Weights of a small mixture-of-experts language model, trained from scratch on English Wikipedia: 48 experts in each of 11 layers.
Below are experts of layer 2 (counted from 0) of a mixture-of-experts language model. Rows are named router (the router's row for the expert), gate (a neuron's input weights, with its number), up (a neuron's input weights, with its number), down (a neuron's output weights, with its number) and show model dimensions 0-63. Each number is 128 + 32 x the weight over its row's rms, rounded and kept within 0 to 255. Numbers have three digits each.
Before each expert's rows: "comes before" lists some tokens at least twice as common just after its tokens as in all text; "mostly gets" lists some tokens that are sent to it at least half of the time. This comes from a sample of Wikipedia text that the model never trained on. Tokens count by the router's weight.

# expert 10
comes before: "-", "|", "\n", "The", "In", "=="
mostly gets: "\n", "′", "\n\n", "==S", "′0", " Phylum:"
router:128167093147137140148101148106138119116183091164141087083114174128172183129107102110150159136128087112123180131185106132148166142127133150115170072165151093106136174126158095147061116152179131
gate0:191158124106156075176174136124117129159183078149121097108122128101196094122166116148116101121070117167072206136179162141143128164149164088092136084157118154170115116085174049085101120193108132
up0:162136178105135015130119127142075115151107145129131125167066108114116112138104138104167105133173172135141059202133123106145046097135126147123151181145135115137098105165153152085155135171079128
down0:169092123174109144149152152088162083131061105113154111168167141068087086063121077108181130132157072136086160121112137204071162163167131097117151145115158060143085132104169094208110131154112139
gate1:095151110153165060141082124128145105128084157093142181107103155128075134154132108142144102101114133121137037112125105156163124136134086125152141108131163135160162132114120170154183125097136104
up1:114159155127156142115170117101118134177105142160161109075148129148109129088185153149188101115129083063080138113151156104095133142139173120112180119123118180153131153183119109124112149163075059
down1:134148143108145141175138129199113176087192106116164120116159180133180140062168053133134105127117134112066155133124100160123079109134145087103190146144118077134069140071092144107101083110115095
gate2:102133148112184111067120133144106164101144108140186104212132109083124164131158055198139146184124147115094140070125089124091160150125151122144149148100100138133127123168118100151079180177127137
up2:108122171213193092140125150137112166103116124165145112108100138163155114095146087148133059108069129146199145133124146139167167166134104082162122106135105134179112103140108144184082147132188137
down2:133170106112042103175095098125136096110149124109044115120132188168113092118109148097106148133199102125181160160221149123135119087090123162122135130174105105097153157123179117085132089182104101
gate3:112145075144159090058164099105201112166141127123190115153126150140144104139091165101158138155105121129155090106135133143125127159087140148163156143143089179153107119161087125109088125159141127
up3:162133070080161135143139145090142135141153085137111124138159057096157133073116151126078086193173115138153156133147147176087178185120089135149086136116127134159145074160149124116136095137124131
down3:102106059102149169065199202072105091102133075077111183144166128105091092086154123145098144109138125105166149101146113135118151115158149115129130092087185138102172110150119173146146135124135141
gate4:133114115182122158132149158102146175127141153110115107099104129150134118139120147128170038158086146135127127151170116085063122171151153092093080122128102122117101168131103146101156113128124174
up4:143151109106096083131115105089178147147158089071169108181191128105141138145069144080127081113125108143088121143100144122119079121136132143173124165099122133138128116124135104091149051143147122
down4:170116110119133114087147148187123093135096068153128108150114142132155152113172086068083179146139172145163189109163132177085108054140116129063121076061145117111168143120133173116081181165164116
gate5:132105129174148093082172110162079140123166088138082093153131103129043179135119152177193125041084144083039109104164133106098131168104117109090107109090067132082126081156121117080113081117147125
up5:072112118140065129104131155121103078173146173082090092157142154141076107127067086144130102139088157110089142167163173097119199168131097194111116079135152107210121128155101126072114086152083057
down5:132124069126079089143095113073142168160111145087155156102197113136139114138113087080097121135152125166104140133129115117149155120105111147123124105110097106123123164130155136094112122151095094
gate6:144092149127203086143137125117120080117131156106171170146157063159127091128136160157152152122160141142129185100101139113138118097111119129094173142175094164093159114088113114144130134122138149
up6:174145128161149160152101111161131111122210132107092127112112173115105188120127147149095143103042190078119129125118136134200151114160125131157079140124116127124166108131141122083115140136158164
down6:167107156118105160184123128184074122055172133110116083126154079130120101132183057063165134151155149113104182063158091122154080140133149121145107168133146139128166125123151094102091118104126169
gate7:119140112132160057209106128142091135161094152125146105117160201129133105139142108184120168108123178091145124099168196143103108104083179159093123114154118056094096110100192110113136112094157186
up7:183077126142155125112121136075149167110093147153149112100140092145087110085146084112144186070131142108139132154119120102075156187134161125152132117174107147225127138175096066169097122091147137
down7:128152135073192158123181154147140125107179103140146182146141125083120172108129169181102056162117130148146156069137118112125080114232093146148218125151121154096091128069087166185136172119181098
gate8:149153132071140085089157098081094123111136195124083175139115140152165113128154089059118125182122156110147125154156151091120122094134153108132121168114045114148105122056128110112145140102131134
up8:119137156120075148128167168110121122140176075088159093119178139128052106114109162081129097136082112142123086132173138116116143107115132175150143157135090151170084144131161084112087103167150157
down8:192110133086161155138123057059127110162179121148111138072153149153163142126100128139133116129078138135093149165140158066066165107134119136077110156100175092089130110128085155148198082111110139
gate9:164092160111107116083131104115133096208142120180083150167134075124158159152160124125106124095098157105125119078073111090190134107076140140116132110072164079111073128104176157094142165123204160
up9:137194130118109112123092149125126187103165181123077142070138090116136149184142104139149137117106207094095080093115077169060101102142088111127122122154139148070160148136148112117045190103098088
down9:178086151122130121128095160175127134113141150145130112139135084086090142116080062166123110143122161190119111098151158089126121102143107129173090169123124124125124162094156118119134106150165076
gate10:179101126129166109088145104125131194121103140154159133124144182127108107135110102163144150100101084117169085129165087087149135114166141063110065150089171137099157182116154132116078145149094169
up10:138076128103156112119085141165181098077149101093102127113124111173112131118119108165110092158085140128194180135108115130086096071124135199078116147171099138124136132106103150201142080140150130
down10:068188145123102127122178154136145142090105102109073128096117104156135098140119132176153116127125172074106168122126137148128142188136088126105156127150117180165134136087118107132100148139166160
gate11:096105099174077098190152130138105107134112156121185118108079124120180153118113132143110124103095190142143154198120133126134106135109129125081162115196081131072164112167112081146116122053169145
up11:093102154106117120122123166136108130108182103146155095095104127122160141125164121138135175106113175181116156143110145153117079102142184105150157122146064138130125133091108108115098186153078132
down11:149134153095187131144082154081140156177111158178140102137142108136126136049120128134125166133184145114095127144130087112117106152170133078091101157145119121142148167189163138131185164133099158
gate12:163120135113052095112123132152129137127083079130038178097136065113099160153118164118070155139122123097092136166187084127115122107131152169171126127143144134163143129167093132100137101141127140
up12:112108145132148084173066077106119105102179152145183113088171117131205120134058130121094106143099114124146135072120119175134190110102200060143126115115131056111092103112192126103126100081144135
down12:122190117116161091174113176156090138126167166168120075115155123136088159095132053150089082127119152123134100137120072110150192097137141130119147122171126125140084134095149095082141092146130113
gate13:168140129190127185132154122090113113102126069138139125116083110104110159136188170153156120166169136118105140123100066155129143142133145135180149041210145124100176116152166098147109169125101130
up13:139062108076103132087125154088119162163148085157150116095116176144140110044080064152148119139097103123081174148174161178134109116098129088133122147130169162134151113102119117140129148181146098
down13:130139132105153082098093146128184106144151128082147072138111162134155064166119081116158183156069106161108153110150078099156123160099119081139107177158099194145090120100146138101174088136123097
gate14:119206146118144142125166141142173095112109154127173113094131209095123196125129159102110071131076113139186166091151151104125155122156081080140110149097121136092077113130101116112048171151139080
up14:124119192115159131130157097050103141094098138146160127168123117124107119106090120187115106131063143114109181138112094141150171134103089152163144171115112108101142162146151125113142104123170138
down14:095142076134126098121073125137074170137145130083098126170175087140178125129158100171165146120131121118165086154136104092136132133150101151144143189116089154105132218104104103198143080133176091
gate15:139092102113104139128089154034118115078091165112091143124180108106149160178101183120172140109197131083124163152142156125145127111170146192129159163109166123120098191119140077117116126151101127
up15:102121104117135142104109127170116108151126155140222191136106140108138052150054150064177134151067134151147123187107158141145157157142116167141069081161121147129183157143198053087087198142110191
down15:127084139102146152120174105126138131121136142162153113086106105155187166095134165106155117157122106135138136121151089095101110123135112123102120075149144104098181125101207123126064119138171142
gate16:134176113142094171144179076173122112138183158100113104140174086086079138122133125157138116108193137098108075162172129170126122111124079197108125139131080131115104131147173117130088120128139177
up16:147097037104087115165124143151158097082187078162145135150163120094142159126107088130123118110084046113145145085100114126117144180172134162113087130049139128169128118085157144127124141137151094
down16:100161148122141107187103118122185140126169101112180066094115106093128176118152125171124101185084107145140055166169074181107137154139141164140116085161115089096056109152170121137171099142217087
gate17:128099143095109162114144107091104132081108130066130121164111087100106160093159150135166145130073115153159066144115119104142102132180080142105132148137168145148112115197161128141085141114065110
up17:094141167141145100158191131124106148161058113168141173134113085168144102214111159114148151080162071188131111080102112109146121093106120112122130115130090120058108123139140149167130113047195079
down17:134098134134099157150088150115146148133165086155137109129091126094134065149114138137089126115167118138080136149095103084112145085081111095135120188151117175118080168076140091121133086102155184
gate18:183082115239199130112148124134128105071142071147111099087196093139158136102132143102102088091176144155151143148144166092084127131185143151126136119133082117095138123093134094086173115120173115
up18:157152147148114147106183171150146164109218125113138159183132145155110181172170170134103153109198148105067151110120142114094134167157134117133071163151168161154147131217067132111140195156142115
down18:106170082116094132162082179093137130116107176155111113107141108107087073162118137121100128126150113164148143112139137163177074111166116164178127118192131150133085121153116185103124091160180094
gate19:176075088119129130070166108110114083173150148214144170136140118138153131117148102091135116132117079128086139116088113150108082142087146126149137138153132144126115101167175130134115169203125101
up19:114084174102151161095113146107133097152108177104191131075052147111143077139133129109159111147123119202122141135149105104158146121111131102092133058098146097110102125157185142102104144096148098
down19:141141114149115110197104072107153148073072145095107169129132108109154159215067140126135166114139183151196130155081088125123128125179112119127136156189064100201113101113136141156126105166143084
gate20:130170156126117134145161160152161114064105167110177188136140185134152161115115154106144114140133105109115100133152151162113145122128148142126160170098103111138109102189180132126129100123128130
up20:155170123186164145098118106093119071126148074185130115127141147111104224093118115156168126107109133149151104170088077141072117135071090075159122102089109152122169114152114091111100116100152147
down20:167203140170183163134155110143081109133173043137143096068113096196083148124116146128129171121152115128089171158154130129192110134111117160180155154126127112102170073132187122088100136140180160
gate21:146186089121099151176134161127093128100123067132104124096133131103100140137180156189175113127082097097129113144102100136125124132119128102047114112160146170139164159181172096135128184123207130
up21:104195134144071130147127159077156081118206074149114129087136096050115143146106187148129149098119123129076167108149149138176093062177154146078118187060112149078105134120133156139135135089130124
down21:093147153138157122115171135115086131128122086183126163161111118053159116132104069107136092083187164122141105127086074138174135154120048081129150025128113123097158118139131125120137103192138107
gate22:095118155110116144140167158102100168118107137099203163154097162127125180084114113137116116125162096078156072105151116111149160150129100123060092103143180135140138125132103098160189188160080148
up22:155202166101115155164167113129076113120166095104117124096109092111164038120133112201160126084134115120093133080168132120127153144109135116107147118108061142146157151097105131098131166161111126
down22:108131173155101120140097103143142109119051124105126118120176076124144188128167083084164120174118108098164105097165120111195107190124171141073127131143159145094153098128097091103098108105104114
gate23:080171168131115124129158056100159135144192084130136166126092107116153130218141106125077132141129175090118107157128089144138115083085110096100139143095084103146096098122141166133130157156176139
up23:122158143113111138117132164155169131146128122204135135093187183103114109100117130077073124119102116180135140111152116145135150123115161136087114131140168118127160133062109102126106186081157135
down23:151103167148142105082115171103092119095142127077131110122107169132108137149117141142082058171098145150126160154168139119153078159137182155142185215083172144130215117106089123124176140222110133
gate24:130104155136137213144106116121128148096205112115187128165138177056177108103160107134117143155080076136089139191140126139134139135101124138167145125146107104113077149085113127195136155191124118
up24:150139152149122148181159177133153085102150156098082143084138133131103140136076185184061099187093168128125132218128098101144132150129143168112110122141129134104158112093056137116112147141095177
down24:137192165109118164133169135145112157119094120087085087145151110180114069167120131089148116154175145188160140180135148117111107131099155101175098112114106186083156112108097098144180145132093165
gate25:128141180122162111166181083107141085207085120160181112156109161088124129064170096111156138092157071150146189140149150148107090116107104134109153115132095169132140159127083118129085167098154141
up25:146137097165187123167150140102102129105107160073085143141075120110094138097092116131121131099085161210119137073164135120133141102092181148066191146110163176200199136153110086128154156096090092
down25:120167178104119126108153112122117126123111128113095178124054106168175167127084107166162083142076129211150095166169156078131124086116114149176095102114089131168143124111098190102136111191139127
gate26:097130108157147165117138130104120180131073149196120149105068144142105123071135134097075184142161095160141088111101188110083134180097134124107113155113050138091130153124137103102114134134174096
up26:122125139146050150084210130099163128149165147126107059148136121124109168126134098125146151154148077143075130079123122138126127133134136141141186129135128135105126098146170092093103114123116072
down26:090174147133160134129109161129072135137127125168126112110166095123140146129142189131139134177167092132176078161127193139057102111172110085144061154134112162095068129070108125112115158115103081
gate27:143089123130121145134101109140101152105142071085084049122139147131128123125131103143121103163105196116158092073199081148047152104174122089156085071150110187107138161090130092142104119066126135
up27:129144181138174114153122104119131144120139096182178135158152209171073125128148124151178104157106095133104117191228081090106119087107112064121132102119176118098112106112131172017082109136109128
down27:089106146076159048160162079146175128153166194152134200112140109108090120107153165115083130147116121136109090092132107130164153125144129080138085115129133108151144129097133101119102173142110087
gate28:119163119164107143179124127105132177128143109124081134136125100142118127113146177167133150116143099138098143177049144147095127187204163158125147184127131169123079125104118135092155179064134127
up28:169121082092129053153153127048140118097169157119100141162126148156187130125161193147159068100095131132089096115155093137131149097061137120106107147126147159094118104136122037128160105086141089
down28:108143144099068160172149148151122140108125143113138121112107183083147088114166160154098117140111113195102102140162139196043094137139172116175130103121095138142077163122147111160131090135135120
gate29:061126095140128095066117109139132170137127127127095139108130157163140087111162140158144146111123108145164113115138163127123094159049149160125176107154129153071140125155230062106165119153154119
up29:078135148125141095117148156174141091142078149218100177106104123103118109097106133140171139102111160142152144128109156117145111162138166083139159126077157142132176162120098123146101053126134120
down29:091143149161151136108143092196079148081070096084121147105153116120124101148120148135090126045179155093151129144131076126105095170126161147169155138068160118117145180119147110133158119146136061
gate30:174143091121149096178147140149198148107160135128098161070160108157158108140144099110074178154124191139162139092083097092141159149129149052149136123146155131134124084065135127156131092105083140
up30:116143124128122131125102152106162098119113147170105157096126110087214130116127121141100116119136156110111129082184130133108066178152118117155197132165129110164121123116216109148155131089084067
down30:079127073123067113075151081155100109144095122082123054175136068136156116087087114141103176155216168134136119173157090131146128110151169178151131118111145178148129146132085194187109120098114161
gate31:102076136150130131187170130139129137056193143114110110144129172128156067146124145103089107100084107161117155178124147139157125185148166127089125098179111089114176131097144120108167153055057108
up31:132174152179152126139090185173187169173081138110172135116187140085103124144231143082080123146185067127142125158084179109106131104116138129124130090139125123082104088161129093113112117124166140
down31:140094113126173176093146124152165100150089074147140156081139179147114154141126109125131160110117111094112134133127136174190077119092135091167145165120085106107178187176150136143115157119112166
gate32:149138037159128164097126114141147146166117096110096033113145162114119147145156136134131104142140157113094149100170213163100175122140102127118182181129101127118130090158112142134091127086126082
up32:104184114114150082137187111137118081108129083113085094140142108136116176123124131116083169122116136106099173128202110131194113100144097174128146124163113123104161122167083089095085115174175131
down32:149064054191123179127111151110149138133095186133166130095181131152131200095109157109147128141138150083141101121103104146076142089146088131099139086153094110086145110125065163177120107145165114
gate33:075171105090121181139043192111193157088143125096153087130166207135095102126146139087100114105081091119115142109237178123091102128170102125104127126110137083159116134152171141102166112092186088
up33:183167178149133080127058151123122118107164162160151129116109119101137125107103129180071129086153166112120122106135138106113127162082184138085122117115110139172088147152101128128125135103109136
down33:141132157163118118074150120109109082107099116081082165174143135144152147152127175105133128095141153149143168182138135108089127164141139109094111114125147127159088135137136150156168134080105197
gate34:130072114153128160160111167115186111153096095148143146183151090131092107080105105176132073110136138099113098094140167118162149133118146163145157097140120132090137123155114125173108149130090122
up34:161152155121195116123143145178097171197103142167121091113154116139160149128170122112115161145153124158077176137174132124194130105135084095110109099119162140127148132130132155152164160125174117
down34:099125083126084158103091158092115104157141117094164153100095165138063193134106107088132138126112099161146128149123103128149171154105122113160103103179117007120172137134096118143150196114069141
gate35:136090125185165122182135139133134128139142152182104157104132125148106180097101139173102065099126157080100127130193108116122131144143133141077119161126111087174188095128092195117062145165165122
up35:096110110137132137122110110161115134116131094157105078105094046156178109203117103184147192134148129113145104129107095094145178118161138176162169141082141144134208103134154096154119144139116114
down35:100113159175136180087086157118127112116171086113075105166077127123123151092144149131180081121101151102217052125076048085103132134192131105161176100092132023112168123103115102191167140083140135
gate36:133192086102109150095080178149187079140138130133095142119105151083097124137089143092151117110171070074179160187146141090113130138156168155130135163096125123194086111132089101132100138130142162
up36:128115109118115124140119154106117131136146158161159112144120161164186103135104076095128151081113100141130115081191124104137096087133188148121096122139105194183082098113155083098151190102085137
down36:175102120137109157140148091096073144159116084162154146088122137157117161152083116083129132157096148182174168167112108102138138137164146136102192168117133125075192133105127128155124136047083103
gate37:131100102120112135146069133082098087099116168092166105125073115124124115113180109155164015141121077089080096072121160139167100114133126134144155116146133177101090158176113070148147139150196100
up37:160106109142150173174130137081115149131133116137116136110181174117136142138124074115124170126203173167161101103126180131115150059069104176086131104136128072143108172095132162132089155203127127
down37:087110096148082174188148089136156156106099172098130130134149124117136108083165055104152077087159098179164117109155132126134123119106100154135129147146167077122107147087109082182120124157114161
gate38:208123124168163084103172055116101078054137122146148120130118115128148157197122127125102171153066101126118175126112183099176145063105153125066066153118136121132127116151105179159160119122171109
up38:152128064099117110184134157162139199170105156103100118126127116103146136137197139117144087098134178140089095163102138198134120082101141131121106050119148163138121142078147072122113129180142148
down38:103137117140107135160140180153146170153148123095147138105061130161173153102075102145123132139167134114120077106128057077089134145080161083163133142136154080113174152123149110116198084169123155
gate39:122157135145155105128137155135123165153153140082106086129087152140148199137184111104140077096132094130084159192212117146105160100095182054090114077152076106129127114135059070148103104107147122
up39:116188083173132055104130145096096188145180096109115150133086134132126194183164161124152127150107086153130110118122086151098186124139056090195144139151114103125095117101112142091110125101123097
down39:134140127114073181060099161126090143116103117080118097108097142084121070153066169119141153132194135146124151137124163100110104064178055152073080164110172112156085123140176160115145138076097107
gate40:126122087088111129172155214158090109156153134125097084128118115088074112123092198115101117118124072089121166119119183109141072157133102123094138137066137130131138170139151076122183147057198162
up40:156146178126158150092141096146125166153152153116160137154180123185134128164152105117122130116165085132084089108169091097157204167071125094100062125175139150073172048103159140105112177099092161
down40:151150124112180129133149077121164119135072167167092154119114147150121168080128163112104143138121083138145134107116118149096121210140151046150140087159104085128105140174158117121125113169109117
gate41:120064165159152134118118121071099128095131114089155185085148145170092119150111113119168112128134150157083086155140125127147100100080192134135162150104152107114070124110151088118129085122196154
up41:136118168121119126137156115101131120047180118110095069174155191124160169101180132126133085153080132114164161148085083103145087170184139136143131112188140155136090135120144106194231146112209071
down41:168146173193130143141173110202111144150126111103117160202110139108119101114144175140086111134158063101148123110108064162179152137130134174101161157147072105168073156132177152158097076141096119
gate42:058153106132203171155091187167126108167156116119087145127136175094117162132179158135117052124117055085145154103142157066098182117168098083111125122163110172106073152169207108084092196161195123
up42:118066114180142096104139110134125155117165117156155164084069111164105099133142132121117141083138087098136180095066125099111155148133184151105120098139159093103165120101110146139124070072166101
down42:170159122152117125164144084158216115121130128072139094124123122122096118115098119182166185100065089091097090178141103113101075138135110121161127124166131120031059095083045115164125103157141136
gate43:132149147128099107118149120113214144071191125158099087187081153122222094118093140130165078154153095102107162163105066148093151102125164170166124105130102115151118103147076149081115125097137137
up43:061057098146111138165136136116144113084114170103133090111054110101124148153142066182116116076157067010129115121159114111126149171102159109126087168131192145124132148145074132162126118171156097
down43:090113163140141126124092125160135138082098169153133132119103151138115119129161084118169144124152190135151110122156119114145137161137151149094130129158121126108072121145121057080210132205118168
gate44:108128118125063166100146129145088120106187091190180109170136119124138098119100150120114090192112167111152155090169153129183171108108175141188187093105141160082135056109063147076098173136151167
up44:079153122113128116135128146126111123126139092126067121215130121123182146169126128201128119116130092057165079194088095160114128151179084155167107133178159171122088156141137099195148174108126095
down44:135108150154175121117099165144134160093176136097177143104125157123125177146145133051185148113145075174104156124132113134094118141144165163099123090111145145104154128129115149145117143077083090
gate45:166163181232085107161126113145121135179134087109149138156130085122114058127098135132144118134087154116156148157166148168148132148103132174069126116080091196097144094183151125114107130170170125
up45:119141171156173185057104090126205147176116139144135104085102156128153094107197181099109105138092091125095113132168147137104171149117121168135089110181090178097115158083167131090113101126132128
down45:113186141066171135137100164110100108151090121162053118094126150081108131101108134128138120149127116161087142098140194119157137147115137180120071138117095156061127180188140147146180047167075127
gate46:161130110148094151141102107099144124102166125192107089099081119162125153117141127082167158088077088099101133150123109117134132102160110175143117144109148155152135091057162095114055140094149126
up46:044128138183089127123143055129158143106146143171117142138139132120115162104136167079117108125135152127135136178108149189114104142102138153086155121124120126143079128090125128120179101137155160
down46:108108131135094110129112118137117160155098079131116098118093076137120187111103111158102087107110087121149101113098169163097094146173141202125195096143157108134107101152156180074199064112112156
gate47:142145167104125127135100090103112086111157133153138138124155073143137079192099053126140157093131156106166144118178150074148155108146159154095121201107103116181100108124114110162134103111122153
up47:113121156158149121150117113148096077171054088143138121096104155134164137114125120079068114123149141161133129174099117170068134122090083110218169056144147126166149143110161126156114148096135096
down47:172140115100120115087146154150127120090155134142055137147162158092171154151142135159173133125128177068163167113184129137170134135106149152105083144128166174160113124096135094124060101105183103
gate48:158150133175059116150151150024107129086134153098182172182150079148079150134128169100170090105080151133209135050176126102154107117096116138142174124057119160148156092085135108116116142093149197
up48:106197146098073133117137093099147083168159151140118101068090167136138110172107088062026137084149090127163099177151150135169108117165119107111128074196132175116094062126155130123128136126122091
down48:103171142149148135148071167100164091225142043183103154151132076141160165115130164072118150123104169081130120187149127153134131142124135136073152149096101085122088113121162069123122147145099132
gate49:181148156118094137124092129140101149099174147115142121100142108135158161159084151129112115066092097071176106132129151137098185166127111089139108132105093145134142071108150135097152155106219128
up49:177160104138052195181066162091111156140092057105083140116084124144079140132142110150080080155083124189145113147155137134193093145177143173125124091116123147092135102140117106132157134158125167
down49:130127104121131103091064159127105140092116096187136122117200139064135187125108161173141175109117209146113125115111142161123081131105178102083153153120180139123058180145166158135136099155102134
gate50:100101131147095138138123116145194187151071130103177105142090092128104118097125102180124139106155123125084112171124106113122116172095147114117194063128087162172149120167128121180163078167083124
up50:134094125172146095130122168128145143171103135153122123131133180140151099078130159082169108155113133108107111144184151153115163127090162192102115169122130106080117147127140142117166181129123094
down50:188160144091143112095159100101066111058132162175121104119156097100144164166154164174122103091142151108155150086159196141131141138099186215154074129114120117164120090116124129130161127117147112
gate51:105096143132173133137074095072144160108141170130160128151122091138134106160144083208093123169064133120133156099135138165157094063184101155127112137159130188097172131091118093057084185079094126
up51:136113117125119184056094124075113130151091137154157180135182160154144121122112135129054129104134142114062100096138058103176171177126108112133102070148096129105152186108156097165168105114116114
down51:095118089141127087127127160143139070107093086151100085084119154191091145108172155088095108145129120101110135174116129185124113140075102177181144140149155112124091106232143125158155151110140140
gate52:099121148134157176063104079094194100128089127117135116182102141108171115116116140087132126163094169119086181109112157188114111101090135109114079156110133153162128142143151095147166118117162113
up52:101079154197115045141194132154126129131154073091153119123184136124159091127119160148120134129119136140149146060135119142114106117132173121122113095128127127053119144127142176093122164146084127
down52:096140126146142091063162142189039156102162146148168113172116160149118084193117160084163136099124119146082064119102109149177079126132184118136170157154148025164149154140126096087156153112066108
gate53:116085125051115118166152122124137131091129131113071134153171098092093122087089083167189119104145147095130157144096170108074189123134101159170092112162133102155149129182134061152106145140141073
up53:175088172131119125121102149190159098110157102155158083074099119123089132114118107098128145031141050128072119100165092066142127094096161108086161147147165139136172136146186151173105181138166114
down53:128142160189084204082129107101188144144109061055193180112132111150117085122162189128122163130108149126073088114120111113147130162136110181150116141184158103156154173105168127097167178140106169
gate54:094057102131102129114176140086167141118120166134141115146110142135142137152139153068136145147104105135118099152147108130154131128102149175114111168144191100076152076152195160129147082128090144
up54:151073135071126071065113085153119090122149105123118112112055071147107118137095168117145158115092105129114150092106104119124191051112125091108099117167149101230158119112111124146122117162102103
down54:094156092108146092108101156135000097111171096143123152118078106109131088115143156114112135127139103095162209146158138109076075112124119132149197155078110111123127135099072086164174145134106147
gate55:118123096158156124041159123103159155090082109130154161155152084076165083103172100127149102175122098148108128147117118095087134150137141053164136187115123132174138123148165167164149159166100115
up55:168108152146163141125090093109136112067148157104136163125134171180151148133147150107092087105081067124128124147136079110120163144109178132158103132103201129149177131116181147099151138150172159
down55:128144101146125128124130153126141125193136126074151116186094114091134105100163119137149126060155150158144118142210121176162127101062132140035108110129136146189103121075129148195080138125108128
gate56:126083117115120162168107175102114138087121177152150100111172111134173105168126088117102141109073157114179146089177123159111132117163120177117074166179106123167052112126079167109097174111112080
up56:061118087135084183119106111088096160126147147112118125143146151124163154092191097154049176135196151178082137164113101142080134153091205078111131114147135129167087118107165142154109162127105099
down56:113153142129178146107144132139090114127127115192146108144118098084142117067080112152175176112154152126168160089122197161167074127105067084149116138120105128145102102171141105142095161097116145
gate57:169129104144138105130087137083143126168162142151156152103159135101137203084144163162130070107167137047092106116100096101116099161115132146145117102125073149100120142213128103127157179129122108
up57:192129154153158116133121144128138137140157103184154087158209146085155121139105156120113156093151147175135083183112114126082157144167105074143105162076126147079132139145098115159120160132099102
down57:135117132149123134137098078116117091114160125134168157177181116142211193154135122173147078085153120114135096133123112091155103170154084166145148059100172082101142128155117119146141135109112112
gate58:051130143116114108100112117101142075047118063128126112096136142160106172131083135151172105117075103189131150073165079137094158138066138108094149107094110093126121082150115125158122081179137134
up58:178105114155154120154148127122126154124157150118009119126125131104138159090142152109159081125129139080139154129103117076099215131171069104114140161077129114121065093132207096080121102143141149
down58:130081129059182150098127160147091109073112127137082134135094171123068116194159118140096162058119154104135074148129114115125098114129136165104114075144137133158103120105122103102140103151098121
gate59:129134166093125115149102140102111126095204168140126163113116114146096212100170119141110093130095140031126075175150136136115195169151128125156111138134166170138113133155149166092057153119161133
up59:152127129156153106127129166176184157112151136108159125157158083097113190185136131156095149162083116120173143169119095080114152198199060122153114150159129178185135097157120156146149166128126125
down59:128109133131025163096128194153102178114134171099159183167126141137125176079106156115188133144126111147144173116129061136172137101097107107131173074167166118101124128054125146180155157163132163
gate60:144121104174150149155111152102170153153090154096166167136143157190118160076112151158193150141135038070097177085179137154129112104152152149112156092133097125151097194225147100150151155153107098
up60:216093124069135139125104161105139114157130159198135120167090112086163107152137073138094073159164135122094087109069168113098144099166097096117169131105145116140135136156088180159155135115128075
down60:103169105105103139126145083204162133141111124105165115139160230154174142152172101140116110121190111114121140028140122167149143119179168117065125154107158171137175119152167165139065118196199173
gate61:153101132165089149104108183088121129068124129160154103100138145145173101134160153162133132134116104129086073095146125120145122138079131127106129189159160139132099131150090139080091138129130144
up61:150158123116130168172129179155137156068126134096131159102133124146152165178106118186179154116128138130082092123109072103103087110060128143125123133101206141170116130198143134159175138111161135
down61:115175082070113156147147153134067126077140060109100115081129116082113103097159149114155122131101137133164034124104135102088114108161125128104123111130157140115138165079104154208140119155131140
gate62:107088146144109134116084050142149108074109165147134188052176127138158178119099131155141107125117100132114111062130189140074097091091150145105050165121096156080125121166181149119069165151105143
up62:109158101107153145118117128146195155103182125161126115144133188158154094130133105179134111130117105113131131107103131187142103075087123118176151093157089173156071178140159165108116136082087162
down62:110116079145134151134149122121148097110175157078204140082163083102097050130099139084100159151117103101144079114149110095127140119145119168106204106135101103123139132109119132116180141172085107
gate63:182108084160140090092133116166140167151130178103131107080130106107138195132147122130166069081006155136177137110112132137081174148133143153143106118130079131132146150130150127126078104173132094
up63:166102084094120127095186179083131094123163125150079141111165142125101125121111092210141126168102149073108169046142104120102071125076080095115150161113177115134119172097139156143136145104131135
down63:117167167092165093104115134139092135164129176166164097154127122171197108072069096118143148118132102143111143168113081113078141153051180110107132109150127157117153156128136162120122120145187148
gate64:099181124117137164140161148112154167120169132161140113113122158168150124101171152173131110111138129182143119113205112150075136162153117049061168156148111148133173140107092107086115122091101151
up64:125148131130116169191112142131158143142118044148157124188124163151123106114183117146092147122138106067128125121114142112067149063091164119097128132165121091152159161175107162145061122144147144
down64:125157119174190186083124127097137088132083124136125167138128149120174132198124137156129127139111121106118147183127141119119098160062056130144202151108088142123203134136179161187153132105168169
gate65:088158063098181145175164055116090104106148136130184116116107162102167142118158155126121113104089110114090192074137125118083107168171119106137137121146111126149143149128130110176134149118117080
up65:125118125172155063151163143163121133094185173124114131126126087110077149106136102167093170147148120146108099155107136124094114156128144146096116189106142175094080140138154092064180162125124210
down65:119166098179108140168078174108114156137059164129111148084107117161103140150199100131114146180166107135090112155104107087070139152136162140191088127169123120069103132109117076053149102140076156
gate66:111140191084165116051158087136162133110115136106062134142174143100119162125134127083160182099128112097083092141191099130081101126085135152128151178182062089161061131197200175180093092089167140
up66:133208089186160111156098177114145139159122140123124124126121181169126206124140134144100150104105165145094167088150113040110174092121162102071109078104160117124131151141169172135146100185078154
down66:104134125142112163185153111099121105169166088082164114106148073095119133078112081137135124144165140160115131164120076205140129138141104095109093135116073152050089128150174181148168150096161092
gate67:081184149154151102133148154177187124105158098182157178106164129132111136141208137124138120131060128171150186056114139085084109122112186122140146164100090085088133102139079103166123081184152111
up67:108124157097085168088121121120100119103080115131095141132127102132190206154156147151107085136092141194147168144129059169124139135151153130134126150085157131118145122112147084049152155120164137
down67:121113131109155036146147066129102197133116159134130152140165191116136094122167184186096139121143172131154108155170136086063085072140147146166072144139116097155146107161119143159111130170140152